Experts of a small language model: width 256, 323M tokens.
Below are experts of layer 4 (counted from 0) of a mixture-of-experts language model. Rows are named gate (a neuron's input weights, with its number), up (a neuron's input weights, with its number) and show model dimensions 128-255. Each number is 500 + 40 x the weight over its row's rms, rounded and kept within 0 to 999. Numbers have three digits each.
Before each expert's rows: a language model's description of what the expert responds to. This comes from a sample of Wikipedia text that the model never trained on.

# expert 7
What it handles: Spaces, en dashes, slashes and brackets placed right before digits, as in census in 2011, 1639–60, and empty table cells.
gate0:557449538501495543547500489505426520553518473535545509475535514483521543455458500478509522433539498549536440473472485511478539448413474469455438481505514450537500477533502531534440436499482503546528506456491499523519543553491553472442496506512501534539381505533473519557452492476535532494543560487546455492526550498418514496451500504579517559476540473509489501347543498442519522490504
up0:472643613527458471513550483541484486543543473520508524539455544508427518466524501489567493494385566500478480488462515406460475483484395515425469517518559550513564491447496488502489486495557522504462545508442505503486503498456513490508503442465498543467414468405480558434525490490561443518539495470486494578454457434470495442579512545501483558478529487489572538556512484526462510550456
gate1:498551490579511473467556444483527502552438566424477531542515445488578487471499500520522442486543504526563449442490522581475452420531443505550516420455513446499513531504501458482449516500488422480496440416493499521517526445521540520460520489479514478467490501582527500532428519425531467466542505447454440554428548533507464510485484558535525515474519545517536526521473478453481529571511
up1:484501337439490506491520492604425526468461496491479478603504463491480470499543493368561505487464520553454468469525406509550464560414484479523419531536538525563447536545498488473496515433559529480498526549471423456462498474446496569576499493497536426478531485570563485508459521545556499522436512503550502549455523554563499542498526543515477502508592472530499477545511504473489517457528
gate2:522495439510525539503489486508518550470414494536481470515498528493475449451496460424489512493546482460544514521489421526575491515476538474539431528524443477453465486556527432413580521459549512521466501484495428515530521448518497461523553532470523479493516464509547531482497513514546486533490466438511471521589534501428536486494485498543454504528430569495462551519544471537499522503499
up2:472541511496486472504463518498452470462473507552524407520438445524471579521455500508439478444548485583484457528457535428498539470509586416421531509437468464416508543445501439508514510485406549475525466455502539482480558503537434482464459552465531498468468454497560441490516544505467536481530501454385495544491502550471514477513544478520582465499584490481495470499575556442536476539518
gate3:477494459455556447466534455591518525469475542547543468496464512537483514428562484539464501462550413467482533465521444465513560448505475527506523518503464501448522552499550473463531513538482470581463478489461534521528448514487464469529504529474460579508574521428510599543489481496509471512512446456495501398512461494457541512515443488419450500587422489517566486513558448533492537539482
up3:535562581514429533500470521535499524442513415406538474552512584458516520558538490494520509505497525565552508482529448487455499492571463467527454484530496544489415586579512486500474517491483452415520508495454505474466565503459496491505499509467576547514504464487485479552575495500562464503485480459546435505567414540488530514525506502522460487485434495477504511514490570520459554510525
gate4:468546485497460493514447553533446514496531505448441494469502491457584439427585536553549485529511498510516541498477479446455563471480528472477481512511497499443481464568499515543550432471454521482560504498500528534554437500539487449515493432539467528457482464487521497545449483476478506474506592557473511488521489521504577563442538507426538494538500571510447469570467539465476549454505
up4:556482544510484531521553420531492527498540497520558451544450490486423498498464469458417522607505546486517479531497502495586504496583565538518522498507478513516563560485495524476502472491579522545561480573484472534484535522463487538544464533532552544509528501555585525499541480530558570535537477556550450523545578477552497440459482500562437485502530467490540541455523493523462491512514
gate5:498439519579554521545487428443579485555471481523525521546447483469558519509485495434540563468478505524521486476504509554460575473469546549539563528486497435470518519550497590472536536516486417426503474477543438437397495461533492443570479528505483446497568523534540583467445536518532414487420562477491515575446509531479475510523495528513439495465495524472549579505552433455493516472435
up5:504548503414456443483506524598503480432540524487520473487580520530446519471501495512456545532446517467498529512428501519542555527457494463510582505505429481556572542499537548472453511460503560480487511494529517579500449531510505469446512528525527515560452474499538458618490467491432541434563473530590526462567495481477511543509456474486519556519607527488471455569512537467486479447513
gate6:468525546549533430510609466509442540488435552538490515511540511447443523546442486428428493472551544461524485488474475489522505465532503451475556521497494586472541492517537522507541433462509474469499457470504464561538457495552478470532500508426584479459556604502556536455541509560561494449583547596484497506481516468523489463544519474509516497487464502519527498541526500496448530452537
up6:498509502475488524501477476448548577408514435555498514538436483447463557518442504589539545562545564540518548496533438448568489514480508535525507456499555535536512525469492466473462506514471533470463471501487472549513463494517499504481513578479489528472544547479545492599481567508528487561463469513440510495574505490556502393527508522439507512522546475491468478552512506593482539473473
gate7:620560426455541490419516445501485514571497527505521524466507463523456517415609539499479477476523516499505438564520530481465484504500518486466521500475394477444476508468490430460495488474434510554446480487524539511559575527439503486511543477588434492527488475505528505508432476476456553503451476522559542491479540542519514544432503525512598466490480499545511553510471494429517559500547
up7:509502483556544489517548546545533478428538546521616539554512495526473511544502541605552491581536534475448530509443499497527522520456556464480526503518449538520483561532418445471570497477547522508559482527545477493462455487482539556518450525522510503519488401489492545486465452493508503467468512499595533443510449439529482543546514522474551492533461531517499493468501486530476544435566
gate8:559511527446513478454551512505486566582524386543453528477531474534515455392540440494534554491533496464514437525399520485496520489476496613483539542438493510461461532500562481417452565549509511459497522549502496551527532515443506581544486575532506458509477538509456553485478486464529509462460521491519537536498459557499491479480473525477536481520437489573461494480530505509545475483435
up8:423504480455519502586511546524487514535449494545453566551435443510449559476519461456483493548474458489530502487565496502478467494526501571574444499569544462484486492449494495460502461474540519456471503532586539506565511490544476569544453519451493519479530526472550493563450516524496459531602431457456496487512590475529495485599534505471461520540395470524484517515586480501484533596508
gate9:426534490538531575512521513521535436470442524483484497491500479419621466522537595464475579525480537464472588521500509448427539520489511485519426532449517559462458495550525392528515511521494493527449489483520503547457495493542549547518535488518549464485503439457409549433550537466429520530489510436495578480474528434539458537462524477564525478539497556535513522499493510490524441444543
up9:557504494383464554430523403512511542514511471582506511483449558542507517470539516520481538516532521478531445512483454473482478527476431529482571458596493470490516528473493553467487490511529515550507517544494509548573496549475493453520474466522511560544473511460572431513460446483533567447440484474526445456489472517432463541487475528472555529522529422508456437490532454558555493557552
gate10:515522519464592485517567479491496561510501538479463541426463545475467498473407506526541564425557419484540539519500571524448543481534514587439467442487511529524410550535481539537524455538537497450476457423530496532598488465515508484463393553482523586510441501515557505480528536576539474432537517494431458538469514424517515515529489536504554483457483454541486456447465530579563492454519
up10:491490548440514452538475464487467465444543467434503452491522489569408547481542551437551533539455477441479530525497508531541488525485523525484412499577488514502600469485521433526562494476488435522494479486515469513508473482479523469505533580530513478537502458457498566580553516467505609584523489414538566510484524446552523483520514542469546478537514471538538503476537480465435469475469
gate11:498469468491465494543476519466509537478442478564510413567555478478567496578532499514507547462528470546456550534522462508570500522517510545483533447495501466526523418586465439529493453482593484466512541472533576483529533463505471499537469539422442480485513577449491454430427440459502592521519515485496441578487439532556471521497498552520539504538523488479498446512531544486512555464523
up11:441440420543450468482490531507507539440492546475566453502481502546509504502521539558484577546555552516534448478472518594509508525537437565474540463485458494538513490479417500509492466477560480432492461519539406561525433519489513526536547595441456498507502452446522509525511435516498498518534589486476492532466499580555406473479472571511521501525509564420499429475503466506513467475454
gate12:581551486478513490519508535525524486499439515420438578494520512490486487519480536456491511491500495432474435496507497554407402469505464526489531490524461581589456521532513498538485526534522437485489494425554488466507466574558456506463550503469574556519520486474528492509499554487488570479398504569522532463478492459500513533574503476507512504411433459506521504479550460543532523454497
up12:497567501527472454454545474474481437535540457441428501498512539526502478529565469458537526463486507501442507548576494435478467517491490506525561408473486521509462536514463548493499499604531538546524468509494520529521611514453444458483484485543556450487447479469539514541512498518439513496547433500526465501520583549474463509477444501525570549519501514490501467557514542473530480461476
gate13:480453496495490459527589449516465537516504484536463416553442500537586502536462507503479531527548520511472520449495546448485513534516472552488482498447521576521442492537503469478487488509521492556471489482562530550499481492470521472479473522513496480563435503472502491441557536513533537550515478526488498502439557534480486480596500451486454549509478553481515523457559465509495461540539
up13:518499519558499504450443471557519479430516507509561523531486472563460501522495544486486555481555459505472537521474498494508471512419487487488534514513419533508519525521461497536528499527439497541529516521500484499525444576463495499523457555475508563433524537450450459488524475485424505519512530402514564400501408507479502515449580576488443477530469511495549423542512494527532445440539
gate14:382466476495556402511454508475471482461443543455512540520454507438492477484479485522488560514445448474441524543479480571569545520530471551461526467447455468551558419479451541575418509591609485522560454500538493511530515499463458525485589434405495481456475519525521469451483507598541492460496525499501473515524518495494557534554453512463536505519579457404465521479440464552511439546536
up14:473516404424563457485483512453484490497412490460462452549544552580511492496570509518504552516523455535469544517540520488505530511598460500539512469535415459507526446508446490558481512508499450459519529452491535476520523467526469505465506486434458498506524595549489521586526501546617418534548461440475510450457539504433497559452430491458540505510495492500518521533496413504517464499481
gate15:535535550590526546520543463517491468509452485592485501462457516507509531543461502484451513469463489531529531500484469534407456484523509505450562547516502518442483530552543479512436503538481514494553486524524547479560538494510562468523494532514460503507489529567406501482518460486487535478459467434407519452480475507472500443566533490536524465505529492442470502436471514499468454502570
up15:540505473520558511511555532476554420529420504561512514501469456511504481518563440540495463498562474541477531467579540530511485521562551598476483531478544529555508516511436488600490473517472546515552398453507491421513515509540587504524482512524445482478588505557475547445435475476433499489567530461485526513504559452476525439518508501514545520496456504504505478532488497530458465482445
gate16:527502518449468509522497516536509450561414496472563535456473508463510530516531569524559486442528533476509524460428483510611433444516543460527461398566544500443603556510501551501552473559510462440578507470523504451475507491478471498438424475517462530522542458481506527475489539573520472550507417545496461512516461518527502518503547551457517537521446448496422461435443512457556547543540
up16:482570545601506461476508513481488512472594474470523498526518524505496471507483510435422531524449466521524470531493523486412526525483477517564524516508484479524454461474466448474469524465436499557438515489464536444477495516498492546540528542544557568523444498476520440465537486479528518475428579483520541488432489509470486486500495438520576430469538546529504501567494525545489448571548
gate17:519436485430529506520443509510569469536545499450483457472454463508505410464534530448479505477418458450481471537498534407525504543517474482530428505448472525483550588513429533534510468446471573487505544492485505540515512520516509530492556441486489481468498551558495520463488463426500397492487559527518490433522487512458514475445535489456549413543471521547477468525480496588483516495491
up17:549464486460487472526438462487512496518568556467503497438424523500476462454531541502461511540465444448497557541547525388543504588520498524512420516472503504528555558477484541561489424456459518474499500523504468578482540464543465534504550485439502462537543525541491494488501469434510413533456612501447480426579475515468519484448498480433513439558499513500480517502511465524539427501463
gate18:547446509504528479471494489521528528505526498509504392545460501535489456522456519502481434562509477473454444589552548559481556523421517524446503484495534535507578432525489513452577412483515501500487424432552490473562483582450565573475480505510566671582504463480439509400498507499527484532504536510482535548502495539474516523509539502494486508462531520477507517558514475462534484494553
up18:529516518511479531455500483491529514546515502482487419547515573515532446539450493527487440539570435481512452599582540518507551572466497487466475493475553537507523429531503486455542469539475471502532496417484481480556515530459535573478456525506562651568506463517388490397501506498526513536532529548488476597492438535498475527490534529559478528484526504450514513552523501450546471474571
gate19:540445454511525456526477469418528523467542536564532487560543571487477447496510487547606503520472523484495546496563559438541502474518513517538468551448532497491524494511494518529578507429458458513436504480509515504439476548518509505458562473607512511537481482433466507518473502476479506555501553468491458510494476580483485484521493474515491584519485568491493533503470518464502480606571
up19:577498514528409526527450481528536555499521491495485560467462505503540439522479458495457503487543551487459476509517466496529399496497498494476495477479466471461574505496515505537483505480442489398544455539529506559456538501518442511504560479557579495508545457506451516543459472483502493510488488440553482473548443490421513513560476543536502567483530498447471503492427450504458511514551
gate20:466543484553441510522514584510515466524469494511554497439600518527487543526456477503458478566493526563513433512411434452510566531512554537503517582492524519523494451557500490488522431498506624496512421509556451455518541501500497450531471540516462498491477457476503502562409466478519496529514551455500557391491579591496438491496592549492509580492481520568496576582513499467477527545462
up20:526464449470543487450567491533514461488506425484528464579474481543552539452587502506497553484549488443482510483518521516511428497490424473588571449481505438459529536463491506453503512515541480549501464550489471533530454522510509522483468465535501522559578503490554506486559535548450476438518524533492549482483452476456497516507415446522508392509538520495479437486508479492436467452510
gate21:468515491554514511481475512468517542542520495527465523480488603499540527463434565501466521438523472518534504492509431584496485467475501484505525544554478495442505507465507565553535470437524483591465497531443510515488527514512545489522529527498479416486546510492573494488480482490421544580443494574553444509532432503517500509460552488516538476421510600528442545541513544510470443487476
up21:542452553482465478503488470526517482527493512448475468453510495524523502577474468481523499546528541474423443512457539427452563540532513452550433467456519542505495480508534506476506554501473544520475548453562499467525467393461480435476507425492477530538476560480487495486526498539542478494554520522530592485428499491417494504514437494538500518560555452471561504500487502396497549502482
gate22:455495464467528542401477493524579518509447550500443461470575516510475536563481543458494507494456548534459562459421521488521510490476519504447526545411542575461555493491478544467515544503485543571469452493408496502570437534490516468482545527520505438460482438506555433461546525504501519474522528535507483519538458534522484446499477529527489458476448521500503502537537502522485478461410
up22:438459472478482445574514511514570515440471420489510444509545517490486471465481412496494469458528518545555516506596491487489560569510503570457515491555530483482419530447531442566435510519559462426521518457557534519518495520521457507437490511529443525525441578416506500585548477484473539512550470501485540545519528468473425463485459504501529549496551452486531438490445550505498523529469
gate23:526522433537481482490533440490519479512517472530541495488562546475469503531522505545442465531469541442480462514576508457429491498444476507528489529506477560541436506478508453534525501421445475490490490553472495501571475517515489395571515451525472504538473455470480535467574477537515511549525546559516561466386530524468498479481521530451463517534473506453513540518493525465433532548519
up23:442448512513562520469516522484530564507508596463502575531506437489518584525551467476537588480529427529470554491431520510517434465527490497525533492529527476488491532510554488564498502572521534550561513444542511498458547372410500562490498526534528508488545502466554473575547546463519442517481378483466494527492519476450555501503425557491468498494456587565537530436463521478544505544471
gate24:528540575530472457527399456545543557515494537517518518564544478519577460526451540474484449497474520510513557529447480537482597521490561473446528448536503557516523538484529478543497446525529511513526464502489496445451517555534502506515493597479525442512485514555496412516470478473524528477466554464525451446501457570573494560488480440529529465503572483546544446554479497447495487508514
up24:464455554542521519511511502553514559446427524506483524536500505512541482514480526469454442489541482512580543507425465488490527552431486440436478438501460494511515422476477526472425483552501539544484484485462536437484449479503509502463382597428490480498460489556518443491515473514529501507457548496430483436482445588528539530458547457482478485485572492546506461564508420452488552448427
gate25:470510562495509491509509513478545529520473455511533527459446494447412502495473523503542514402490516458561509544547438498515510489477491520490562463465518519490538485454562486449532510531518468425462533525488501478439565560498478441514489631382524532544497409550567544522493504493460475533492580480537510500454528474444509542509580448508502520535437489488469479477490545529529518477469
up25:542515494519539558487503532464489515522477510546520498513468454495509457486457483529524489388538530530487536458498495535560496438433427557549547499538469537483543534475480480517449500501453498511445537497489479528497511492507523435548428531446556502620551449534507635535443479420475496449509528458506468485463506447481495480491472544504544529480452399459533516523448570498507458548490
gate26:507544500437547526395503564548445525574496503474441508542511490520589470432500504477538522441560495555456513531574447492457473461515494576492490543441540395431473576482476542521475487470467507466479514516447491442488498497466452476505483511452497504418472509555513453518552504436495521508543515399514521517446404500489519514511541516530529507459471522465523486448523519530488527517589
up26:463537511516541488470529570527456466473466559509546461467549503554534534572560496394495502477434508503497458560525489501502433571529553513490465530510479477519511506458459538591524565518431505551519479510470491536489489417554492452494579524568473474484498465521518470515526468434467460525522486498503535554473534551490554469538536496446483587554465536469478516358482528599436433458445
gate27:499488586469556429513480477455540502526518489426451495468582532559454458551557523493551497495482529498478470523470515460502568543527522511533461475470476506470529462510459547559469510498486516477445551461442553601479472491473581545542589492512602527492490476565451518552495551439507523495558459431577507538499530531476532418553516547503566451538479492494521477524496473475526512401501
up27:524406495529454454563529500453587510441555515525567463567413433458573488476441541486508468455517493484505479490536475445533486483523423476465545477479510510509484445506408513484452517459454461468463470477558500495513493518421489477545530481444522528530489458526435545469499499432441485510474507525525438522478521496524530545516474467513443496516590479546498571503499453484453478558442
gate28:566511528428514510501515485529535536458534528560565498382475448520483555493489476517525536529489451504512502479481537532545513519519532516473516557544458544499504448487497534496506447450525470537415472416425489398539476519455550526545460459552411538567531553498491507483439499443447481524466564508520424485504429469532489511450488541466495452472491546449433528521531468566552526483500
up28:446554478554473500517497491392510510529503502501504492509478485509557413508507490504466488538461477490501530472501483567507486489494466450525509521468566513518514544502409457501502493480494523519593472518536553511491544452465484444456510522465553493447440471509457524449529473508528507408509428430465541549547524481404517453553525492548509501446536493490487429462512440493434574508425
gate29:489450445522491539523448532554516476515470476507459437509482471500528492468539532473540462454556459552460518431400481488475500505491466464474480455545546571472436492510465458474496495519410489452500476515496495475542465574570501450520501529550487503507486467500538512490511605463484508554547610489514516497476477556564494526512489521390563464478492504514500532494498477500503474466534
up29:526586528500518530444470497425491546485595536491528493517464507475427550499431543503473493467538522486521433432503470552430492447546533566513477582514520526545542548574484525525499440547491450584518456545478449475507519492459528506497518508449511520528579479580490506490508425502460484527492395502537555512482508483479464401471562553528535527519482382502517472447523516491504490470559
gate30:504456521473469517448451505440491479427494480458580524497469504498447463444525482446461541501496538497425539564458467521527459479513584507416528432498539451492565477490429529512447532554579529527385580437488453489455547472449529522490509600485479490543490412540560490458485480432574455457527395549505512471488483514494520469520501570433519502512468492498435493479559483515494463493467
up30:508566565593450545515495489439555473489505432553532528499483487464526475532411518498428489542412558491481472444487440465456444396447543518566559506521519513524478469537517563515465490516507453532468547554510516550482530495507506523444514505521462560503498412464463511453451497491525534525457522543522478507464508438490503518519446502574503497504479533515531453510503628514500468466470
gate31:462491467526486418540478476503457457391506560527418516532535502478480460542508539538528516511531521485549426529521467480538505540453448470499491481502518514472431496495555485331476505486578516494529498497535480443511434458482498431544496497474522527534494492500413546464524534495463474471532434525545467503506437482562516422553578547522503506461463472459514484500466511488478485512516
up31:539479552483484491471475540459540473552451519471514571460542387511525506462496502549458500537477413480469526485486441503498552472480499483513512428530457433526513565420467452526515443550450498492479478515481474538516532482526494530552499504524522458501490461475495516558520555444454544504493523490429476466503541454496511478514511435582546495541483444458521533451476420465513549506384
gate32:521521555463449579513510510490436475469525419488519462449516595530583507583471584447484540479517465465476540480506522503483386497494453487596448549448539537528480504537427547513491460488430523462466489457500509439494548510441479473512500489503508563493557471489503509492545472536509468448555554495481576561502499455485546535534429488487516527530433491493466500474472454484461528594473
up32:566493491445570393516449491467544487489513531525544523479488489507462483461486495495463497468441511506507473523561471516536473462480552487471491525480464484462442506492544472500516551484415497503535485579461463453560431584546484522490499497485457463468471446499509507501504440530453502618487440519563540428530532530466472485553540533475516490557480477471443652504504506470457414549477
gate33:571559472466551518429458459483499549514444481458401469546508487492469450504449441517450461415450531471467497505530512472524490508480546438530485466478475478540475467452448474479488454504444466582516469505511450509372473426532529488514495487518510474489470403521461481500516501544497509467531502507478478575526457489523476516463526538603496519483549459439491479473575519474483582518480
up33:413501514481455447472496509584509587531411506434493494518468563514494519470509429495510561391501501433528499488559512476556493464471472537452550490535520466491483477473437528421495464465583457553481490529514435511435516496469523514537495480461566482516494507436543489438504458485455490490545474558448497480515446469582426509536552551515555520456494488486514455523468580490508438581500
gate34:463498484484502450448477467513555541494472479556503535441428571527517546521525568509437479479479495462519510503453467493484475483493489559526475509540552501476504539479468506575463514461458503542492486502493561521557500568477442503504539560517490519536509496470419487492442550552456455478470461520591527475474486491530502481635541508464561488502487522427586520470512498528430513504423
up34:486514454448490472524505509472510475509504457455479479425564489472525487397433487476501457498517596533424490469574564494511517397527523453501436511469504457497527473529506535440501503455464552443514543482426463502444496536475489521483478485467522473475567524472529419473547546494512475559486531500498461476525437550403534502432550504543491502554477514595586518504552528438504481456498
gate35:507457515531465477378483524576476469427466528480458499478548482517520458474506502543476503430508478521518480473471529469546484513467473489494474583487413436471500504499525481518609508494507544465442531427529548426563503510481491447512520517517396536534536509556421532491413478527459520530542559555582491467506504546454540446454512489506509443457508528525542551536487548508440463529531
up35:444526526487525551563532481520550581540496480490541480518459431464504541505442591469519473473462501454484491513495474492420512448522551532438501436478585590552497426558504538483479570460489469517542499546494476557489486522506532625498502523512558490460541527449585550494499529476483516474449535440434531578479557484508539484555530538514508574563517475499462486421599476481564482462432
gate36:422491484476465573488505445478552492424444484512500459535441504433540493537471552468467519471490524473514565461530532503498517557490511522508497467522529517551491557556456544490371471493490511560528476504452446513555479496559490482533485539316480518454442483517517512428512556450600503587515438451453458464481450529582525441506472456517559495515479527574508547502540499528587528548504
up36:423515468500470502510504436479515523457431457504484484604447460481525526575471530431511489527489431548467523461497486496489534552468447568540528461515510492527512502531515551511445466485517532548537534507471450473545499547541521481501548552395436496455480482518473520399483516442580497578507468522453481472513457533536534419475474451490580508493485526519517514503501538546571569571556
gate37:460459453455488509487518549477494546546578535529541500532561484472486422536433577505529581538489527447482554489522438488543508475490524544516485513468475528533512544500529507499510450460466546532472477501528391531516478547511499457538500418493562526490499504505516473583527448481583456437513428547450416487519541492458580433530530437541498534518505511484528463492518491447535541536547
up37:553473499494474457549503464448462474504484490410489509557479512510506537421476473550558577592517556496495522436500487544466482449410547427516516428451444425534473482443516447453491523460469514542565481470521466503482512496537476468488417509475540507485465419494434481514489530477503524573544585478560544525411570512526534500445534496524500508495470531538496476545499560481471525479465
gate38:508579457466484530516568482458467477604479424541510458465524480497485542489511509549478463488508433491491525523549548470480512549604510571448477451504436450493514547480539552511472512504439474511530502471506440493578585439487483468463510507503423462496502498576463445457504494481493483561559491521483542491456550515505451512538447499564513488528493567424460496567450493507472514492498
up38:510525578477496408482531540514502543481516565451500509489524451514459476489453388424508486483459580484452518502448482511568529517418495458603498481516531502480476480505503473473474526459574516524482458555496526534459417516465498555475481491468475537419481437470531510547488498496477524473480537465501449486533524500494495437538534487456487475463496460500495465406510522450531489557507
gate39:443539479521495546484489496548448482495501511503450562549465483443535495501528431485481518463517466511470496455453509525509569525465448457514515526507440474590579476575524601467464486502463510498521549520538465491515484515500536443456527479487551501508491525513429513441486521448532535457482454445515507528542551521519505568516547524569536492497507441526595455550465508486461531538441
up39:537425561513535415457494480444492545519507532513499457473501511504486476491472508581546510519483498507525505520546514470474450427535521586506493468508547501418483517408464489530504490534546487498479474528467513470477554416535524550535475485499442474518485484464577491510531477545467439565465506522523505437478435510394512408500490536492480493517525537524433579490500515491513492494527
gate40:409564451550537492513465521488443447513567532528486438470516518491517509520516524470513511522515559515573524513510536454545558465475593512468487472429473527437490610392479497555459502503528547472500475536491441520505461492466512520507538438512516481447516589534512567450411488511496542433461523508534511524524441631499414540506510455487508475483557532445506508508544513490505467503525
up40:548467523519477480489548461471558459519545469446497521460538556546513541421522447516487488491505563430496547446505558503549452459610521546512404478525449549506523457558564510510513461505555472510521504509485503437425447540486496490496497523503427495492493399482528512512534437488492441503487508553549469532506416459544638540500503547462506520424526489531507554476524511524492538561568
gate41:486496509534518596475475530455458549480472474517472481435450541467518486500481433497511501485529514531475576501439453461407475517483486501472463528477488554484516491456502555473423538536517495435490576544526541518424493572476525493503501554501466557452475452492472523496523516527521552503526465472485529562537464567464480541536539494497527535473454434494509517485454488489450576585546
up41:533502516569517523523485483489456552469405473547523516478408504516486490426479432477492543476497512502542541485424458465467468500493560507512514536497467497531515494490525529489501497553577505504527569522509493530447528544487531485564475505492498528501487516538481543514533479557496524516574480448487528573500490508474451484522521450450534541487487515513510461611494469516480565487528
gate42:610493535491491484407524452494532417458557447521464496550535437519494516456535469489562434569483574462525487484471461502496536468450527508492516436479481523548475455519569548449497519490578493489501505523476483543504547466513419510515507498513564448450537459533547514554488553501511460592577526406554525570527493515422444516502530543552514505465447465511499544588530582428495518494498
up42:526526379544505460536500524478507521512459500491568524510401545416446396527526534516518501519538520471454555572457526504505527498421459539513571460486509459483623516526466525466452547553508579463460484446528545485479500459579453536462454459501530537468453492464530527505505438507418464463522410488536513545542426553482494535448526529471455492508446487469565487478518493485498489531480
gate43:417593520446454491510515410480511502441456506457531426515517542478511551480496568500436527493467475479546469479478550476501466554546558512522492510543553462466517469582486504534523464506465517468448571462495523527511538508497514488486513514469492465508478548475526497486526533498513494499522460553485575558464484501488560477567496467477446457439427504426537546500468600477495483556548
up43:546445545570564533490492505448452466456447536541480474540454464548512516480438547488466550446543597540491504501479481544521451444465488559483441440526443502523516521413476500493470483492508577490551511470495496537522563515484447465546544464458535513450492513491546478554516492474426448505415440513508448495539447598481556523518550485565509557509496528547532541563466491491438442472434
gate44:512563508501493517465523532520541529562523470531363528506490497567500498555476540561469522556482478534477482430553429520447460472515526483453499498579476520589510454467489454481558486452498490520460511528533514502525492490527401462525535497486505455548448497498481545501544441585472517591482502488477483505467498549426498452526493549452504502574561573425454511550468531540499518451521
up44:493529477500434500511562493483491500494483518482465479471527480451479484499425553466506496515524518430445499441436533505429513488528504493408506493434419478490489444427520493506479550478431529544516500501506482546450515455603549541526516442501463542551551509496536484509491585550472515554461581476482487508475518496423518450524514525506500526539497457507444468532549511509552585492449
gate45:489459524468466491506503475576554479469527554483508524494467489538479595501398498535434455504529566463471462478521450470523486557452559513506429519477580481493501479485515432474489500474431570468520516492478534482483527448482531469529472497416539520603428558541404473474546554465570508474537486546490546509489514540513405503501461531487431550521533485539457484515513507499531507548527
up45:525508502440498497518494473557460485540496440466438471461605487460497501492523510502426557411595515487566495563472483519494496440441482465525601539483494546528501480581472465443527481548496489475502502466521500463458486495474473505481573555524566461485549581491517454556517514466492538433474444497523446525431545557523401513520536514477471530496499536393488523567450512488526480445617
gate46:496500467520436570472488496486538525501521462486477459538490460429452551456464462483481446537474461556505531520523526571470493531533512548487549447484497469521496462464525575516520466568522501524495511455499520571527478513628513512549489484461558530526545435442567483437601587533531489516501532479495481583529533446515474508542489495544460515526451470516516552472498474560492442515543
up46:479470590491513508478496495490465451437494459514487532572543475473453526458493406501536478437501554482545555440589470474444510541532520505569423504577469491516444529482521508552482518556487511519460476486523584460443508482527527433500507549487397514482574517557430459492484487559473545454545458464505497453487474530507457573536476491522467500531588484426547563485528517506479526583507
gate47:512553448501516483474516526519448524473510479536467516474446492475527451530550468574528486535493541529488393480481450547478572452462471440531621508452508462479575455487510597496474501534548518483418514524516470515491536544548516540439456495545523487531522463537526550471486436483503535470566443505473445509589460478441526462424500521523527483475440514449441535527490457473470552520471
up47:496469536474568482539481481474536553524487511446457479447493513489459516512516458454524452504436484483516603456461564457500452549531525493491526555595540520436503460530433489529528526524514494458557559458508506476483500448446524507536531467545495468502478499597502478540463535526562517532442584540509465509452481483562503496495467465457543482494444552485496487471519518528490427485538
gate48:492541416505488479511528533446457553475497480460564459529416593410573454536483517502467443515509458549539462470462528521523490475497499545517412481513550454420516568526490475488535511531512465510527473445496484499523531469502404511550482498478535553468496483526458453500523468561529525528456487536586502524467491539434437497454488511490438491549492501579516494488502522469465516524555
up48:513415499546534486529483480469469464441544445494440410461561480498522469450463526511482496470522497481453512557546457455474495502488421489550507562478499484557466505564452513452487489534491455471557526541457461399528460441554515543507510489492538486542478501442523542545580485484513498537511506509598509509437497508472518488481476480506458531497543447543525493491506525424471522495554
gate49:483536521557445557539497459542479498513483445477515493505522562455500504496594420437438492479566424548496535512495518528487550536526532554538520574481458546495517550491483506521454511571508446488480484501494448498514455559426507529540488504536558477496415466499489479471492467479482525562519419427529547535531475449513499489518559496461513502500555444467485477520529447483548485521524
up49:441529467482473510514500504519536443496498540460485522448518490437539517530503490519532542535539520483499532464534422512488546443544552496494485583472579475424450504585493550476395497525500494527473511476512480592502436512464509561443490549466541469549439407523521519497539453523509562503493480546497516484511555426530487494515554493488551514539475530456484510565459518468512463503549
gate50:532507509468466493501511546446545510507489585556445487500455589631521498489533544574466532534506506465458493511509528492519453549500539497549557504476494524536473574484491496518524548500472458552500574467491542491512516524516502577538492445458548422509473490472492531492521487544447569546468585431534570530481493499507466504442468474437518526456460580529516453507481488563547522483511
up50:479505510577495579477510506499506556552427529494487524559463532511560481505552506521439566411514452481482446498481459435467565534533515488537507525525549468431500500445493445445507545517549469419536527428477539450509455463509556455506460545518443529479392557454524505515492469435477507532440513560521525492510481444509465514453506486551519559469499472538479517495409473551558546522576
gate51:485564459503514605478454444499480480475495495438535524508480494507502553545485532478507569527585459487498468503466525545534407435451537512514504489495429525517483497559610518464496545516465446503486471559512530493540581412515487542440460508484516445570493477546569491509477533614523490572455458567548532525433503577493473505520504550508545501569429529425483511543504475577529513499540
up51:465535467551572505493503480511496524495444494483496469470493545441461547507442465444459527447555441544589582531482435632523472417534465453544498447510468442465489472490572535509487548496573507478501505511562512507501467430466478572524462514519443457505532491475550447466452538628526475493491510506567469514492446563585506538495502489487567526536461509485575501493525565454541504536544
gate52:513532425494498507500500505504531514504528556477473582461502481487425470489479525465491530447488502537450458464504502487564518531504542518529557508468448539491439513670466513497514520489496446455425529541540446468481561475451569450463514553492491449488459512472498478504453473461536564521487542531536487521464501486508474551475568511558527586507421509488439494439474525496524464486508
up52:605472522487422544409496488527500501487536421460553494509534598518502442484486537494545519470584484495506462528455490448577491489459496456534530499449546496508435512482554531461495468528499428460629470491491505517527538484540490517462469447499477547549430539476522538493532509494498559471532486462499515468570469481523504438460508504481435504529521473533563482516544501523542429487452
gate53:471494527555459549477518562509527499433486484485460462489531564518545510509496511497412472452499427482521408512457499473506570524521536486467481436570493514435515417538425438556510575464487449450443497559471511540519527490426498427487531485506507502459469385492484473491483449522524492486533464476476557554539497459511427477502517520546509505489516484505512588562502481498444509446413
up53:432511500474498570440468489464495520413449421483456520486459525494550492522513475481412520465495442559547472482465512522472590471514505500519469458473505438434459449526511532505501602482497535507531515482521538554540494479440443500509501453471519479443518448527545448453535494552551504515450556400542420588505490474437452455453501473518527495474454541519463507568569502452464491528510